Experts of a small language model: a softmax router.
Below are experts of layer 3 (counted from 0) of a mixture-of-experts language model. Rows are named gate (a neuron's input weights, with its number), up (a neuron's input weights, with its number), down (a neuron's output weights, with its number) and show model dimensions 384-511. Each number is 500 + 50 x the weight over its row's rms, rounded and kept within 0 to 999. Numbers have three digits each.
Before each expert's rows: a language model's description of what the expert responds to. This comes from a sample of Wikipedia text that the model never trained on.

# expert 36
What it handles: Scores, years, article an. Digits after dashes in scores (2–1, 6–3) and within years (2014), plus sentence-opening In, On, An.
gate1:433553511621522561492586497521501452489491467439420490528492440436508496376464476457569538543486482463492563588402458536486481441424512516559496607443620565460499516524493497556496502494511461510469403521455521493463500493450558509468543531498522599587393520510502520506464596531485507552438568566485512466514539426480559528563423508483478483511571467458499642518518584419485578586591
up1:395552451567510513560594458472457468507503549456456424578502430488555540434534470388597509501482503464471488534417432550547470433435519493530537666432597558459504531533512493515443531495579448534491412513425534464475559563455532484511525513485496576581436519511548593542479568517442522556453519529496531517567489475445577590517488545518521426508482429416506574534480599446443533540601
down1:481482470467573545588507501472576453570422555526509615458451494469471474614533579544472392467538488518523513563505498517498585461481447511485438387549342443573470518502565577559583548547494532534534546465525469484496466625441419492481554514440554429415540485462500515486535571432526443480518487551455572457482517576478464613435490533526488529551483529527425484452490497576492543532462
gate2:582509513431551489417478494412397488482372501539469559460565486436553523472509473481503574478450480475507519492414438546487602523495463590454457420492502522517463496469467476501462485517494487567498513432499439482447460490408466512446464514547607431453420515489502524443584448486462541369508460550490518512557502464484604481435477505443508461516427546524465568437564463489446455452498
up2:496485526401568455489538439474488507389477508538562444518461469558570437501464537554472513590519502472421467488539510514499480512450529514510433502540614620505524507498525550499461533531547468574472557488494530517415558380514479466496453562423462538623470521546426539421481556494471546467440432483541536440384455494451410526451445483537562459486535448452484503482509531555464516497426
down2:471440547552437442510491527529450485464526497451621479476470461506492520458518427603477504446568478515592410543475527483531539467493476554487552427463496548579436561481522483551512488408451429479485513479572462491445479482523527534463611474588491511449493548561574544476455508496536461585542624541598531545541517436462473472480542421532493496491486636448494524501490518539407509490514
gate3:449451554403504495528530443535452554518535544555491451481524549508524497549452510475469486540500490601503487492522384564552426512432509521542574493503493549540484437584498557501597570525511406473549522456513509492473558538446439424557575522585571502397599556529506474477449419521447411527565554470543527477527461533542492396473490501574514547440488433570496488613514493509529571512430
up3:460412543451508504565514516541447587511524604496500463442516555505477472532438526430492493498508507585520461464534415541508417506427527507578577545470493574516496407579504533505649511506520405458527528441531516467441541530492477469497556526578579499404581539564499495515482419508449389523581527470535520440539437589516509439478529530526552520404467439524477462636542516522546484492427
down3:482502505536539506476560454467531516494477468488493551524513561395488514427456473490448513525484540489457528579536499427485504634455528479519566461536594467383542523535501502521403578484511563551588440502495509542492415510465477562480503493534584504551458511409504405517556554568585478566418516397382514500507511445373450538495472451453582529523520454580532451492483539516521468457477
gate4:595529507535617478508527545491505522437543482635516548528388569569539566519495516461499458493539464412559536454462581519452489497502489466472432473452558424399422562548386556518499477464485422590496461464516544494517526415445465424486477490571487485527592484424456504488482612407464617563455498560466564461576557470430516471435523488460424482526478497467420467494520446404442454552448
up4:505478567520420551489466566499508542464516481440555530472525500474505555484429497527481526446443456518508458575521490462437546427389564534571576501496449590527541483486564472502577468479480495425524411491407467534547429620609472520517439471479530565544433527576569478469582478553594377473495601453500480421471565461529531488506467511482567459424526424495552454494535478551503472463557
down4:445491540521488452507459598503450505480489460446533458595515470428461537448543436543448500485511483498523442457588513525525512566412454527516513504639484389429519433478515477574495467515540540430497530534463636577418550476609517553606450471485496551414440448558320522553560562454580506552610435511516399515498488540598471579494458508487440528513472438515565524506638452502562543609503
gate5:495508573475554547434555488458482490464464480433531510474483477475490500505495492537446543530503584411628532411449468474527462539459538485543523486409529470456425457533469429513503480428548491465534419585461507477486494526589545449471505495513491510529508422557428536543449465485496495484544522596476477484494425468373523541584443561500421454483497519497522438434501431467474498530593
up5:490477455514467411573435525553481483511504511564448503546489522542501501492501516446560463488498437549401480565528476514467500448560442505461487519598455504560621487472563544472475523551468502529498563418526522536530505526435465518508488519448513487505516617439561467499558528556509533526468482424503517491523578469577455464456542449532556529483477506527477544557540589531497492483404
down5:479548463441397597478600459517512481538464524513505526466456528583472492516561467457514565440533424490499471396535509442416577533441529502399605500421519574468474528596479533555433501400525456495461367454441440412464418501522473486464494482588471423459553525458530467500512481585548458481573485506530472575530533511491512457479559480470489523473451503517418519502476618492391587604567
gate6:515521531474463585467569505533415501533527489510369469517452542491501463522456528494473467501435579500490404559491513486503595513566500535493475415598480534546502448482509527411397534445413419448532523518461462590554536509616512441448454471528469431568513511547522443477515452489547592444540513527541551454484505572484610497490382519445497504603482566426458552560597531490412548507546
up6:537542551470453563509520518553451534562517471498463446555459555528534533513450539454462476488434506511468420539496486461457592561581493521448469410566458503512449467517517507414375528438437441429497494517495492549532515506593521442447449514534435445584499435493495455473503473529527641441531502582541571463483540598515593515465437521449472451619492524448467633567526471524402501533556
down6:498485553509500460575506391550532507490492471451539456624425460582537457404485395518495493581555396391499425621537638484456485583451494528526497547589485485561419479480451544463504472439403474473450484504525438516581464482545489493526445447442518458557513470501556546511479442463456501493419528424552563458527547565577543451548552449543483450539524457477532560572443501467484533430533
gate7:423410505502556488547452550492504600393538456482487528497563458461526480583458454484415572477541515414497527413518492473449482439622514507602488566521459477470536506550581588541598560539505502463596480496462592559503471492441538548465471495563433551508501471494611476516520535522530509584538451496486498487552447545564525516526593501576513469444450516489586428453491474509513487436452
up7:603534547543430550464498480457471432546449521494547520495428518482406519441564548457536451468507507501538447513439488547554496588390530483413533496482554564515417524451437371452422390492476530470417501460567430434455528450562496460518498523422534470502526509460389535462532442403451529440463480522461469451417483534446465541527458536408537495565511463497392565518482569523484488564560
down7:524515485488503487510436537473594540411528530433589419464517550454516464459470496528464490459523549463472518546474473526452523578471489474431505502587542527507535467540639497472590420517490548506485536483476572530606517476499440502462507571446446451527504460580514473456484457498516480495566512514504482515485528471429516558469490491453513477506446531391462527535442366522484400541462
gate8:501569500393533516475392562381442496488551475441533394440449496426508442504415485626560520471491527515426464569467433521559519496542533500501461471506501503441487530544508412546509505585433559491508520511441464479473494523538509545457446541514514399568559618522508587462436501492476449491568444535474599320599472590497418514521518487516529508523434555481486460524574537503499510445475
up8:513433468623509497511599470618532533499457494560436605545553539564515542494578551382456489521531468482611577379502564466464482526452443500508526501490506545538499494482502609463505480445562422497480455465531552512516482477462495451527533471504496550400454430454478415577530489515492551511440596489511439665415498408498597466513492505475508501475526454522522556499431489493504463567547
down8:451528570532440422413464447496474572499538514472566458511519509408517503458510539488519466421429482501510510519490427504437537525531403389523548477488526455462515471541505426497448454446501481573489432548461509458562543444540591576547409452491451450554511539449518483401478418625527498552520541480494560519464546506483516526452492521512464588555593538446519419383508442534560556603431
gate9:468434475483519461502513487528474560509458529502427576496521515465480532432493476483461482533411500533539494441532460450459452480470559576393544512561398470510495571543614484468503580479409502537436541547483540457486491499566513532550401516463438581446533457388510491517525416458507560549458422549429535515551555513428540508472523504468585527492520488507415567513526562540420524559542
up9:473452495493478581461470567572420431530459549530484463488532433476536524421534530488496390452468569490521494456396498593437540438425461494512474522429520518520504447536588483523357508505595494505435483477551414454406534468553527552489540502465463491453543500517428508462445541488544447533448495503498423479498519539498455477447573465617560417512454463448506592484493519529482505467527
down9:529494561559521515608388634544491464484531497495510489566491448426481581484427521467520399488493430456500377567516516517630415482504536531553537525506482517486416442487493561491430518585504557490510521535550503446478462640477475511458541461482523461518496483444458451549423521512544471638530527498468455564489499451531497428545486435488529472547476517484549534450580435500467455500581
gate10:426430422578461515536422529406462574442451519531534543504538530490482520521539466453520515471582559381457505439474450443417557452399439521548507477464461535469482453545485469449499366579486531497510547431499531432454504512434478461485514406456454537533580423611467477562572535396492645443566443543501425507496483481519550470512462479468531470582456501478537513534517531521437520402494
up10:542541550511509474474535521578518363530493492471450468549520495512551497436469581462517524516452450584531559625494543526538441568474506464391518524464502464535493564471541511510505610471531517535440491664476475533564491504520495488535495579536464490503495632405534518487402512502538397563478502526518590468473521498498415503474520551513477559452544485556505539476532487496563462588486
down10:561517528522470493456489403438512539414485509466488441603502490579508465576390458535404467488538487488555561459521525542451559502498497575488388474435554438557488572548551537538559561527523530514507475527516536499472560538390514421479348552467642442548530505474470428518540528469545505447647532564480521574565552562531531593595600519530554540544451467519499495442415500451566429479458
gate11:485478476482455474550555445558532453507497545421528558524442466515529447446419483523533517498598463521506496482518491482493487575477473484543493498465503536454517508456528480526454518561415518509445597501496481451531551512493485436522499581504501548490503466440543507401393465464419475507451565609458523493514426518485505536535516468462561587441565489441474604502486486495415546464458
up11:459542516463600406461570582407460590458524491634464462472550539521550467521607523478465532576474491415541524483492526475469529435516541492429479460530597501539521588507409540536412388438522585453566532470447481574510401535533580530350521449528487428523419549510422545562571540532561562496562479413516443507496520474531533451515441465572492461545486513562579478405520486540582466531517
down11:537415514556508545443530585511491520523549392358492629598532398501455412601498508460568585467544390549495532548492495539615510444544474542485505509541432467500478498441568542565455560504446552516654452518563555439511584413415450448493557510490494512477584565449580511445471452461531559511423468411530494481563521496435476482527501400505483524444494586489494463502471519546487466482508

# expert 9
What it handles: Number digits. First digit of a number after a space, parenthesis or dollar sign in dates, ages, coordinates, plus verbs like began, started, found.
gate1:382554556514539527540428508560562552468488513522485522427503519472525565499459412496513479563602531478538517475522519451437453467521565525541593558537516504470504492561540498491459504475417568587502512432540486507503457520510550456484442477562517418503515399442453480452475534430355451539535443524546508480474570467559508540462494537429479554448499517535489543450507484505433587499464
up1:364542570492550546482475471565548558501483525511477519420489503522504582515426407480533496569604506481511487441513527499479467487524538529497574529525529445452495494548530515446477500461478532589563506356566504523510435510487544457471462484492504420517551435477489460450435544448377464529528450554508474463462562489522454548519539567423495522424474470530493545456514484473459600488479
down1:497518411509477581521549477503472454489386479446478535580506426427556495379513480494472483473518418436554498481556494461547467539477329433519553569586579599505476532485399540565449552551508556483521440489447416564540502445455529543425470493489536449533464478449610402584457509482511491426494519478457490504545508480534435407511473509515506493504464501521552487456537589528558447535542
gate2:511526480473489508536561542504512480536485517495444484542477568508496477476484578543604512388464524485643470526511526375446467534496554503462519475413403494433466497575445435496544527529462420563509427474503527492468626516462443511457469527556551353449409434388465381536448473474475521500498524595424469500462378496440519434419439560544428480377508474567538436566504474439543408517483
up2:489497506524516526504500451414454516452526516521567538420522388495545544490527510506446529523526467480429518463457505610534501440518455507522455596567593519590536496442591561547480540465536555454464511483485493494537337478538588460509437439365489627558592587598532555476544531553500528486514432397567594522539548486572490606551563400483523499659443537386474539429452521592517566500525
down2:509563566499466505557468485621497514495482456526499492543514558621442555451478542497498547534551541590480418473474462485483474547536493516495541500522539431477523545595449497548525454560543568650469535530516522421467427521516448486560456513651481469516459367515585464495345494475513426481500449480535540499491526553519510461498465511571495417502572512532514479636494525514494543464495
gate3:540569553523501509488502498457607517507478485526445511548469532453468501510487477443436516537473456622456511568507502522447409454522518547493516464495615518631543417447582604470438542570539537561549466498594471490445526477508452545498508484416441493472471449485415547476456541509492474588494437440419452510527533451548567407529534601476504509452460637479546440434459476544489469599504
up3:541525536489509569491473480489617495510438565496436515599500514442486498524449453397432511518438468574460530592487445553430389479516547593480476525552583508618553427435542597473458559570567494591570516521571495472486470455502437521443484501449380501433477445475430544521480501502465509565534406490467442476574556455465527448543556565498503508455487604495523440457452513518489480615517
down3:505574549543464507564533425408505462549482452475542567447548536507449489503537439488519509594497543473468465554536447458562548498482436421498441492493471458453505537583523490640520557406364524487509464526488512480496484543564539523462458423516572550525513576501536434429490487495496562484465519548527430500510510489530470545540559415489539509569461541504469521488509516482488533621493
gate4:420479468472488535620461467465461465483556513465442547427562471495442611479506448501542512496593430460507556399556496413519480561502425504508498558475541543430518545463519440485460413499493486547559496573588452495461562497456456506386456542483579505573504495495585529518437446492451493543574469561481552551512448507476468504506573467428561538550578469443614509503446462528519455488484
up4:563538475532549464437579569536522594471400483539536477568468519469554394496466522546447525468418520520478450583459515569456526431490527521530430519496501471594472386463488512501519499535474451474401511449430584476505398463514576509553496395528435465495503505509405460528608527495530531452439486483457476455494542544518503456462467494543499460506465479581442487539529509565499529518540
down4:414543485458445546492418460516484364412482448459502482511465558442591496499577476537566515519579568434501522488501515541520528511530482540398552611523590518506585438525508503453500464456354558585446570557511492595547525557484566413541501460414604545473533499456579400536479537578478502505551594558565504511396477561505484431422522647505483580536487493474532485465530532475438440477521
gate5:608520444417526548495427501489421386514470422503538485478543493455457460420485554497418515469524498505434464419568507507468545531580422507464515497385497551407467437474496409426466422576592399456487487500530488472634479350525502548520430470620494421539511484483499518462503519525494500466464446492529547530538451508570569507466475464508521544579505436484490461458629505498500421462591
up5:603500432448506503498432451481424392472470457546500503475580486496437425446525528477387543443510468470448424399565524473491547527594421478508511525376503496400458435479475438428500463610546422484471508502533440458659463411523520546501448500581484456582534472517485519463490542526500508444441465447528562507520468507609580534461466509532530580540462466466485442473647524489518455455562
down5:509450487524483497513511487496466480553431479547577481532479458554472516435534501504533477596456428464564484445469477512472441525476610495518492381561474487537536495575597508558405482531496621430514452476536577467466487445538561469508419460400456501420580520504481485479583547473570455537551482583501429533444505522543465479634519522492485450518481389439540448527539584552441381560495
gate6:480523418506494434550506567389438405530480454480522555424584497379561510487574485505442541424619518550518488497518497422487531536484475439591557477403490507421521476481607495606499518519630512497429472566564482407534536564503531622483484544522480570578492606482442540491465493550531457448520458483508465493442571527483501543421419553581446517557524463578529555554461438491510512518475
up6:544514554502474559419475454604603616495536558512531488599401484625484513518418513508527481577403462449463489464470457588516462446467517562412446495609542467596482507526384488399531516472368520473568521439468518627461460419535436402489466431496514444416489406507550429502493529481462519518500531485450495475576409476568501428532569449411542503440494578440469459480510586554498494532546
down6:543471385397536514521536508491432356626460428518482440529491563470522534581521453589480447402483523537492436529583573392492510527489488512567566461501462546418516474525465480476488496532499515486483555457579493492535527474463572519609490424521475509581470480581515526430471481498513500439549519505507423470496540509494562546561489456434537509571503464595553503462463406412513521556517
gate7:570483501474488588515517555459539582380566584531507597439524508514356517467532426518419470426510560431544450464452556512415397483517462564433437550538403482488505484598501426534566505445590553493499470506528500515504489451461549475418528558468490515545551448491479506531496520534545475583433458606535509510479447578353474478560481567483459531543508456578468494454508513446452464502574
up7:430543523546490447489481475544485426581440384491513440546506474507604518526451546485544544572504449583445522530529449488557592515521550454571556415456624503510493526429506578452451509563431493520489520536468509482511514545543437503576453449537527479467455569496521481484502441501460498435546532377502482487521561415622530505491524422522581461464470533456515500545476470589534586495471
down7:446515514582479504666508556545506412529524502513476518490529523492506515503355479490496499546440482512480643477437467492468465554495565459459533467514474564419479376479554504475487476512562546485554443427517522596487596496530629522539404378504501574432531550504423523442465519571428483543500471461562517570565497482540496501525403419514533499560480424408458450412512407503481470430493
gate8:526434500507539473503462515545519598551431467502429528484478476439488448627443447411511530507489547431539562510552488399467515423509562493516537512549482551493596543575504411486482508583488522570513501483453474517500503402564507589395504422588466483508517465600470504553437537510510622555585508552495473486534453582437478438518459515661478473443420476472479478579519414529532478392479
up8:523555530500453545500485521431463427459583514503560450476539545543501551430520553524500451500521485588496390506425499626490485559453455514451478445457522472487444523416490567454522498417495494450492475491552531447516498548496487461625507602409498519448470497416503511394576425434441396395453473484524473525482520386545489556501548539397556517532534521510538492470468569516469509590532
down8:475555442584529467538499479541441450448482523483466505432492555484491440474493497554513418518499492502581500497449443436571488463427486503450535402414572437413416501552532480412458483505442510590490511603540560501552556479469491564480531531495470463573512536500436479520576512458632544560535568378489473431488519397509451443562583548483492600523437531494498478469493535447434505455536
gate9:510581533612455508479506419457565493467461474593400518522544505602492542463499434358483466519546394406538549536458477500526532424426464538438432516513585551499515509456478500468543552435500510506489454615506560475510470482432567500404550479560541483524493518459485595490591454395556596515472502458440546443462527470571526560557530423510528554501499419452472488527525466484438564469468
up9:521596542614500526559504399448557458489499497614392561508563521584511526464445390404483480472579366414511563511472495483542502457439509573430490487515545548512500461457546464513495530444536508608497421571491538439546470504461592479400515447462508515508536539526486577516549486465497613523468518541468578446489559462511492595502489399570553539471478443454477490564497518535448543438469
down9:483557448413467644562590494547466450553569404538494537488548480482507524634400599568503420633495491535447482470578490430524553489485468520378482454499476560450606465566510456484486437465510436496437544545518453456462476484447550502494467494468524499587573519581511509582491445475519583445505575456475518424490500505384446524451553524592454500531524450381476570549515505574505511466542
gate10:512517468461450573512532473465359479490502539534506504378540461438510552532503512505477510459580425574499473516571569460494543521493569594460593557484475617498513477485490526497542653494534542590508436538546485581513494472530515534466481485390419573545472608462524524414440582564451508472467638490561461533473531449552527591433500586446472452489431499470517475497553431437516530513507
up10:481466503472423507571483436431432521523489501509498505416529549444477601482474528457490457420544537586518519458579517503536564525459499541488657547536459529519536504383500503538547662492619503562478487541515522511483519471457518556522485546367378531529440565355447545403471606526496482494399540480537483536461497416556473603439485541478557490488468498410426485464427489539462602559540
down10:566473517590493520452500489489536455476492518543563494535503566489485480515548606436515489554490482449432554552495511482454481497486474428484393499451473477614487435442502465603459481472418472524538587578521464468513521521497537504459368420406548473503490525546469409515589512514571511509475501580533490459515522563378589564508638531594481476485491470421454498567456569457558505497518
gate11:472504464554473536468514515473499450509481429570527417557557520501518516497521436453434428476554565481511457476473469449454428514446458533500542523495540456443539501494505567507481531469520535475491493509521493543573471458571536491485475562472500577464502471429521628440511529515501441420385493294463584463619520429622504540518443536475503479474502524521474474459462493485534559536497
up11:576484510475526467502449460557477553464509554471503602488417479554516489479519553534579568454436478535472550534503541537462581526547532451495444459550446538519486550504489420544528512568460449516504484510488515493461540472465492511521487459529547487485499482550481388536440463465462549552571497669556401506397480504361556430494495501521510544522495415473500555562530491505447473470454
down11:595517487532451500477517535444499547404511461484557433599501566469457537528571567471468515453572480520544562490510487531513452602496473584419505581562517550468528475498426449587478517461527511554476486463431519410500420583556464556516530580535445512468561486460562456535494498416506533476490426506457449407583552554462497541480494542473474433513413523630536589473520470401548452512432

# expert 30
What it handles: Ordinals and possessive determiners. Ordinal words and determiners after the or a possessive, such as first, third, its, their, those, plus the digit 9 in numbers.
gate1:467537522481489449502504464454486481467482404487534551502481479482608473527478527588461467587547456416523562474513539525486402413546465583571452475524496524428557501628560531476547439549550515566564496422544464491437417442510509492550513461553507559454490509501502510529477527563548587485534568497426563514476496451524539563491598551431521506545547522499486547522555609545425501557484
up1:489474500537534541498529545514497542532511576546477444496486472521403476469517471419533523407459566588416436507495493465531566582472576394424526558513511479540400494378428460492421523423487487466421525537480507490605548531490504489449458556470508452563501482495470451487524474455460426521491421498578386511522464501464459476538407478546453469445440494460513463497459439444601509473466
down1:490461515422513509513422521516404466609492496488566490557478507585525632538436574482499441463509538481512519487555481485464522548442488426481542443510461444451456472613571556462547508500492499541357453487561484494477556454509493475530488455528499459605433597483535464413453407478563512415525562526516531488481495530477549596543481594571537455503513513468461535513548512530518501461462
gate2:342501467569553481424565497602572450508533513494495577471502436538435441512537529469495568611510419468452499498558512527443548444489550471446421481626549462450456556535536527557474579532512517503532441435470452534546522410558561482410483550499519451522524532466555478526529530461555529519573572457484533516509507519523536463498418379463534553518436422463474668484538522504579485535487
up2:330495465533505504409566421642591454494536511463483553476496406556465438550543527473519552606472425470474510506532529553442569489510530474464457472605569455461447509509546500555458555538515471514567453427490448530540551416535539509414527546493488458538518513469562473525535513494552526494570580454486487515478517532539523494507480408511565562533465436391510665499537490543568478499477
down2:606497492440547395482499557412537524536538604493544492404522517464513456502523464408415487511460483574520462418449506413489556493530485470420485500487465561480481454473468521390529468593431459526480529454510486519566416497353424461541507491433504542509575387533456510547542526422458540464500442542484436612573490460479556456503587474441525490460484547376509542566446486443420495472563
gate3:556531534491449589564431508527414456439479577359336437477499541465432490499499465455469477538514546466550476445506469530552542530561403587503551488545455611553607521509587423453551521538534549559475519525562537528483456563551590421400463486520422403468508416584511496545475488440433524496403538458467490477561542554434520528531520429476462457495527535466496456525509460558508547517462
up3:446480469497514423455542566503537559528545421612642573501462389535614549482502537608548525470483471513447525523478516494429481445410580415542463442449501392454379487469410567524453473519482453472499434467428495491541548446503406560578556480523540614481458591464502474458477549576595541508580502505516470490424458477537541453443482550532540522500507477518497546520505504438503477480563
down3:547582570546531548450370418492517698542517555495445430582544476519481457441483501432501505486517586527489481425547392520536496467415436535480529496536493488445522515470537492473493508546429495520615476547519483474481505567524485501561549480423399542552489423446510607473454457471413462509457490541497486472518496453487452573542515453538526483498409443484482535536536519570457419521449
gate4:454436499459536458558527421533494456373558511471537563453554511524516454497529474519500459472564508476461487441469466473445491613569391526430459577520542520482444546413377525577490525499397550481494474449532492594413542521500524445498473559581512512550496494519551567419479517438409536505514553489603468523522445578448466505482503455432506532461535541582511577482475417462497543618513
up4:466424494480562479581520416495546467415528494405532547452563468555531468473556487513518499525556489448485501408519489486470464583549415497393463557525516500471474564409410518579523554570393545485479514438527543564468549508489554449491466575521455502598521489507514539369454502444428495539461562493600481539535441578483445510506473473451509521484523506583486578522478431444487541609496
down4:502537478426499435431425435519440443550458566587518483498484539529534511454474545456459572551574460547403466443537515478466467376491520473621564446516444564411556510554535418497487420366495497483516609541450468457439482537417468481489620476482573507414513534542519533552436474470497438374506573517449519574512532507443476503533508468514562438590501450432468422419485475544510468521542
gate5:501419533485510490586430515526409435534480609501511484528495415490545514493526487529467458502524482570524537533569574499463542428525476546535427560518463545491594561521533497494450582539587517538600508544435483547424496483452471531412546515464460453588452473533516444568532559441503510470548564432484554497546532522527443489472516502489552485511479514469481480480448514441610485467505
up5:509416514511543524541434499509406415536483582477466464520503437502553515506512486534457473492520464550516555534577575505511530411515468520510456502501471524475563562537552511490439573562553469519610507558444486555444511482472443542412556518445494477593470449548538495568519540413539514455510557423471558471509549476524430487464550524494534494492498512461493491462467517458598492446505
down5:528652542462561573446548501447451452431553448491477382438432543568404457560562501465441428537522552429460453476444410557471488516444607528488517506437546473479495546525480478522486570437549448509408522546450518445522551499476587456571421448543515525477503485597496579522587537604500498529513437473508381503448522475481472499477536616448501517536462487459461559497536512470468466446449
gate6:432536580569501513519556511483460459458426378479569447437497491470465533465437425556590502456429434454510493373520463509545556545497525427479488531410528560487441538494467500576558589474522510481444454496546528479485431511546454511541436449610551544412460476459508488416502511504484432460521485546470593462525406471526457544513514465584477455541510479532444552560446530492399487553519
up6:617411452434470500469436468527489556491596632477403553559505521530545440493608549434420512494522570538504509610480514467484439479492461563496500513567458477532600468513548467430463419541479528525517524541506471514514560481433501495470554587365454497601563476510507493561483482493524529560473499452555405547493599531480525430522534478464532541473511482449555460441559479518584511433452
down6:496493471583500437547526550553447496604460393494574471525480518554490460542460522504530590493505504532503513529488556470495565572529546435478557500567516471611448504553477512493514515455576549397513462428505439488449403541504534482462494580495527477464360495514506542554497469510438522481570452438400451484487507458473542510460467487476542467467508569557458556535554518521598466479471
gate7:395507522407528497483470404570490551442495508545458498567516609551477489517488479488472514462500411454504472496399500528411548498521475567511529445586502497521525443546493635527454545525485527559535472452453507426429508522476468530512504454564516512507411496479504488453537526551527478557569517448534569544474544470556432547447558397500535522448378503517404570419558493399437526441548
up7:406515523416527509489465453578485523448462506532421510562512584528468490535470499499457495468514421457534496501400512502397549506538480580504516450602496498510525467519490657505450556546479519567546472455472490435421504533479469540526516461557493491528393496504515506461526561558525482586591521438552573516489546486562423573424540423492534509425369502499423580425575477427462539465542
down7:481516509439425556453464574467488518496539465441438562492497471506619531485465534445507504575425514573544494458583467544530462531481440451498546492512494493465565479531674533517510524592510524512507478509477564575479571510473498457512545528404425495485526478546494518489550396433538446499455559447475566415504456529480563490531526489456455525479535502524446428609429386546449496546541
gate8:551484512534463542457447531552481425527421539394387543474490393447519464477386444574479496431555456474580559591596446454485420463537478566473498423460426450474501454489533396512603500524468476525487499545501517515551489471450430510489484513511496507541540515475462475558386412409478503598486457470502539462501522520470564558530493431563406408478507447486476405417590479520536376516496
up8:435496516486573472556544474448473562463585484598621445494508610566477531496603528418542514593465521520417471407384563519523574546461513429551501588549599571550513554533483543494424523480544550458537497452515451509443510526564584466524515472494503458437460467539526498459635606540535505390496564511475470561497502484525453479462527573419571572537503526518495555560418490474473610499489
down8:481544542579465585476560494549399446502433581451514524527445481538381490496413464551442361524489527533485505536527425524533536503496528544560524429498538424467444555477550493514589528448466450504554468552429471499472501533530522483558471495486564501522558529445478434419404460502451526478614476515552494410579494466451473589525529475564543494442500499463538467458614405453521482537494
gate9:426467529489520575433414404511503501493559464447442514525597541495523567452412453420456459469501495555473462426458514454478537559467470401524563525500566480521425569416423513464452484504545422591574509511602502540606555397456532499418511522523537468581571482551428483453430501457495564542552429419460524544463522459422514516483493396459567576612486581494570571493512541496488448435501
up9:517535406543501476397508485382478510468485589517409595492521497400471516495534459533569579524466482434498543423545480477487516603503473499540462494441530544542489499484495486477434544470561465533461383448512491459501527573466575590522490393465591561457554484490595455507561501454509510526540443509497581524491435552448530518401426487495473544501497485545499462487490514508509498565508
down9:512482465464476499525475509568537425600554482534499425536458528509414535469469524453402452356502521535473514392515479496475496412510439465447501471480459525439471532480517583459406580479482522490550498516514480502531404418405443610427492469457537535590545561471488480593360547510484455503440555511573435560442464555452418461420502462481483546501503517421445515562452537491413479537582
gate10:553540490600540444501526553552457576573541427551530476439498473509519442518441467563502531509509478454459531511492590500486502570570553513499520505512505493484617467624514586522588407536499573477580522573539510592579452606582558514450534607466524569524386551541374433456452447440423511506521594534498509387497588554480530536498430423570380498394479484529519479536508440413525416515514
up10:548551534596562459503513537541444588566538448563495471463494491508522482535441442561488520509475485422472520504487610492476488571567538526540509489519500486491609445622537623519569446520506545485552521564519512605552456624576531509436554570475503570516436556532390470452481425420427475499570610542485518387516621556482487528494442452563423518380478470502513486492537447417515407488484
down10:479455410419485415547485505479551537516386520542488519551514354388545459527486459445471514465525492603494477395543515482474450489518420537490474444485470470527496508377504551616490533424482530509470469431489508552451556528574443547508499544478499471590504464537408560463565496530530426545542513456521487516410521476436556502603492398499517479547487510481477389452512454489440521454475
gate11:501481438461565510441432494545390501365609507540457441525501603508492473418579470522554477505576432514547559508523464529433552520480475536543488467500580506420480569484443436497464477472609565486485504601546465537562443530431580525331496519427564473418495531591427562533512517497498466402442438481556502506400459566492443486469549472546402513559612414546537468509540504486408530535463
up11:486460443468529527462461476551409501340581501522494457528488605531500458433581499532498482507589461506541543535531502528503529557461513557577457423494558483433450551479495429540548487461626551480463508573533439578572476559432580516358497503468543481409521509544425568532480543464498468412465423476509445537405450536477478485491562457514402522526564469545509464524570470535463566546473
down11:403538535564545537548499561515497441491431499515514545442509509514426531544526459570598585521440550549524506525475438506586489553443620583534455493413526525543542551502515391450458478511552514461482456530560413501510464407491379509511453483461447494590463517439518570489517487506497513463488532485452522544551456451451532516462551488557524570485608485458489489371564503538416454489505